config.toml
d_expert = 32
router_score = "softmax"
balance_bias = true
router_z_loss = 0.001
norm = "rmsnorm"
norm_eps = 1e-05
tie_embeddings = false
seq_len = 768
steps = 3021
dataset = "wikipedia_en"
Below are experts of layer 8 (counted from 0) of a mixture-of-experts language model. Rows are named router (the router's row for the expert), down (a neuron's output weights, with its number) and show model dimensions 192-287. Each number is 128 + 24 x the weight over its row's rms, rounded and kept within 0 to 255. Numbers have three digits each.
After each expert's rows: a language model's description of what the expert responds to. This comes from a sample of Wikipedia text that the model never trained on.

# expert 52
router:141132125125118155094139128122110088133145135119149155116116166103114120167130130129135111142128103159100155120119165143080146108111145155153129177083092131113126123147164152094111135104101121151159115047105108164097163106159117126110112158115103134131146136100154135109118143111162126144
down0:117155100090094121125153133071109147161161148111100118095142112147136088136163146136104157113093121101161094141131120085142092136123161125095121126122128105107093093145089138132148146115112142116161124114137116126064108101106128114146129126119119141124124133151140156135101098139118124148
What it handles: Articles and auxiliary verbs after prepositions or subjects, especially the in at the time or at the end, and was, been, being.

# expert 59
router:121107118123137145126116128109146076147171137088137132152141135105131110115136095099136109159103117143115136120096136149102168114144121154166096168098124151091101106147117158097119143136127107119140106121156109173090172103167108118101172142100111139105142170103153118150119135129126165129
down0:115173120094173131107081134161144154123103061160167135099129196154161122096134115117125160129141147148126144155132153091188112118128158134132155143145135104121109101130100153150128117141115152153125152113152113179161117141108094138167122148100167080157152097134117124179173099149139116129
What it handles: Prepositions and verbs in biographical prose giving duration or amount, such as more than, nearly, over, almost, served, worked, during.

# expert 29
router:127114115162113134108080139129144109145139134082139132118125141078136138146124094089156099166118068145106105123139142126110117081136118120125162155111125137121099132167122161110087144110136142160140088112121129132053125134139126094166102161126105109141113151123147100106120101132151122122
down0:097157090159126143132140158160138095114122118070122143132152133204136125133106112127155122123131115132128082132124082115109100139118142156142099160128164114108132110137151153095131109147162148088123178173131116162129166096083124114156149122158124173133139107126114135129138121083117101096
What it handles: Wikipedia section heading markup and words inside headings, such as == Early life and education ==, History, See also, plus following line breaks.

# expert 58
router:120124103115126173113138132128093102158166143102135137148124183091137122128157130098110079143160107155101114148091198118087150081132144133146148107096082132064089096155168170122125199118097118152103113106136123144059131150133128115148142149127130095124123144115165141109119138109141175116
down0:108122140145143115154097110138122130103150137100144092124123131095100128162170144088108075092140126164126127113142138119114126144121096113151174142104158126096091145144146134093130113121145119157151167150127140111128134129136151165145143118104173114112126117120122151116051152146142160185
What it handles: Hyphens inside compounds and names (head-to-head, Winston-Salem), opening parentheses and brackets, and word pieces partway through names.

# expert 24
router:107127111147150154091099127116095120149164118091106150119080135117121125158138128121140088176089100137121162115120133167129135094133135101152130155093095141105137116132133174134129168100133143096173112066135116174091142146168092097114104172105101122077132160094158127143128122128165136140
down0:139154126082130144116157152143152125159103121119132149160101106080122104090112105131129108074091118148114122151112132139163109125137141121105117126140140141146105115167120107173122104170110083125168159093114124164132107144119136120109120129114121137098104140110143147093137093158108145114
What it handles: Capitalized nouns in names of institutions, awards and publications, such as Institute, Museum, Academy, Press, Reviews, usually after "the" or "of".

# expert 30
router:105089111144137154099118140140143130151143153104130122128110118120139126164138132122148138143122099128129135122102170164099097081169129128164118122104113158108099107138141165109099161104126116148120099080099160175096151120151105119135104147101079123094116116120175136108148134129154128159
down0:168131115120086106137081133062154105123146154144128110131084125178153130104110143120136098123152095060168105113122121123129139094130098140091124128140136150092113106137120107124143128137135094124125133119138174134063084096124186136160107131157159076132110139133182138116132181115115105100
What it handles: Determiners and possessive pronouns such as the, his, its, their in biographies, plus the closing "=" of article-title headings.

# expert 39
router:113108078125149144119124129134147117177188106105133124152133163104156110128135111118119081133127117155106161115115127144085093102163142129155145154071123124100087130137135162121110142115137142137142118087118095179081163113175126131128112119133126145130128155150146137118106128118135127155
down0:076120135137193139115156111119161145143110130111114132125083189103125094123110132084090137158115089166127139144145162030129126144125143161148145118093123134140119141140176120135137140082111120101152092088135162105075164190098089104088132150125128132123118133129150106124156117115130144157
What it handles: Verbs and predicate words after was, is, are, usually passive participles about buildings and places, such as used, served, taken, elected.

# expert 14
router:115106141165124145089086158131119113150133099130101130159150127078114105134127136085152113150132079184130120145116144134099116071122083136150165128102110158107109095119167138076128134106137113150146119115127129143083133133152136121139101125110099131076100133153155136108129127102157119173
down0:151150176118120094098133103162117109137084130107178112112106158145146111116127103140160108116144160149101106142110167142150144121119138115119124129135141116123063126091134135103096156146120118089131114084105107129030105127147127114135138150118138143112099110142127122140189143123142117150
What it handles: Hyphenated compound parts and infobox labels, chiefly "year" in "19-year-old", plus Born, Died, Species, Gls and line breaks.

# expert 47
router:114103098168145159127109164113138115138164126115160122099104173091114114152131138105174112165143090149105152137130139138099131096113079117159150141099101128137122150166147158120112190123116105129142103103136163161088171138136127089138111130127090120145142161103166108153089140096147147120
down0:085102105140107131111114138121117155130128148130156102150117163177142125100119095141153117127132133125113123125110101112135129116097158119131181139159127124128138103130080097115080130142152139142115146100164079104212168163149197134139123136155080131122125122168139142111162174114136118124
What it handles: Nouns for offices and institutions within proper names, such as President, professor, Stadium, Airport, University, and Location in infobox captions.

# expert 41
router:096128100143124145121101121136161113168162168115140148139091160084123129145154112135141104162107094157122167122116143119120128104130116125127141146118110120138122090160145131099129162112103138165146090091137134159077137124199115078099129144094124112126119135167167110123160109102116120110
down0:174124124121114121108157108149120143130127109106132129131104179134067122156152122142115090109114140158160136118166149140103142128078094153140154106115127165084163128140076141107116105131123130124184098145129119134134140143096168075126180122128132098123126091100138125123166158142142160134
What it handles: Month names starting dates in tables, such as October 26, January 16, plus letter pieces of foreign names like z, k, ik.

# expert 33
router:104100106168152143123114132123114110154153111107143162121106146075141122135135139114136134141124092190132107087096123142088141154143118088152130160111121176139103097155167150124134137155147117106158082115131132152097174102133141121123125134078097118136131143105150122114103170110165152117
down0:068115186121151173127132121164135118124107137151177139136153127147102117137132086091182075140122162117133151083130117119117161127157138103130144103149111124115096158108132120136126125116168143100092185089134106141087127126123123156130123078083143090121144107138143166151163168108126125130
What it handles: Single letters and pieces in math subscripts, romanized Chinese or Indic names and codes, plus in before places, such as T_{j}, Tiancai.

# expert 6
router:145124110157133173094127169082114100156189124083152124143121166135130116172145137113133113155118108120112137124142150134087131138128127134191115131119116130113095104120138149103142151078094096126123105119126106167069187127154098117124158141118102107114139162112124136138149121101140157136
down0:120108152111121141138104158087111102110137154121094161143202161127115146108097142112090133115110109132142118128166125101107134170116105120178100142131132145154091125135103145117162123148128159088112144166151118159055141147131122119133129135130115126125116158124122105085173123132119120118
What it handles: Main verbs and prepositions in running narrative prose, often after a subject pronoun or "to", such as wrote, announced, moved, of.

# expert 9
router:095129112124151138112089156137112100155190109129117146100101146122166147160132117112146088183151119148132135109141113172104117035150134132131128166108098125110105117155111137109104177105104114142129104126118125163133164125131098109146112151107087109122175143130165118140147114114153144133
down0:116133116146109128166154149118098104116141141171148118134145144161150124137127167139135149114147115123143127140126115109116129113127175121159122117151107071177186124095073152112192136103132123125109120169158126117234166126125114137123159119150130098126077127116078125115127154087123136139
What it handles: Commas, and, but, closing parentheses and numerals in enumerations and number lists, such as 54 illnesses, 8 deaths; two, three, these.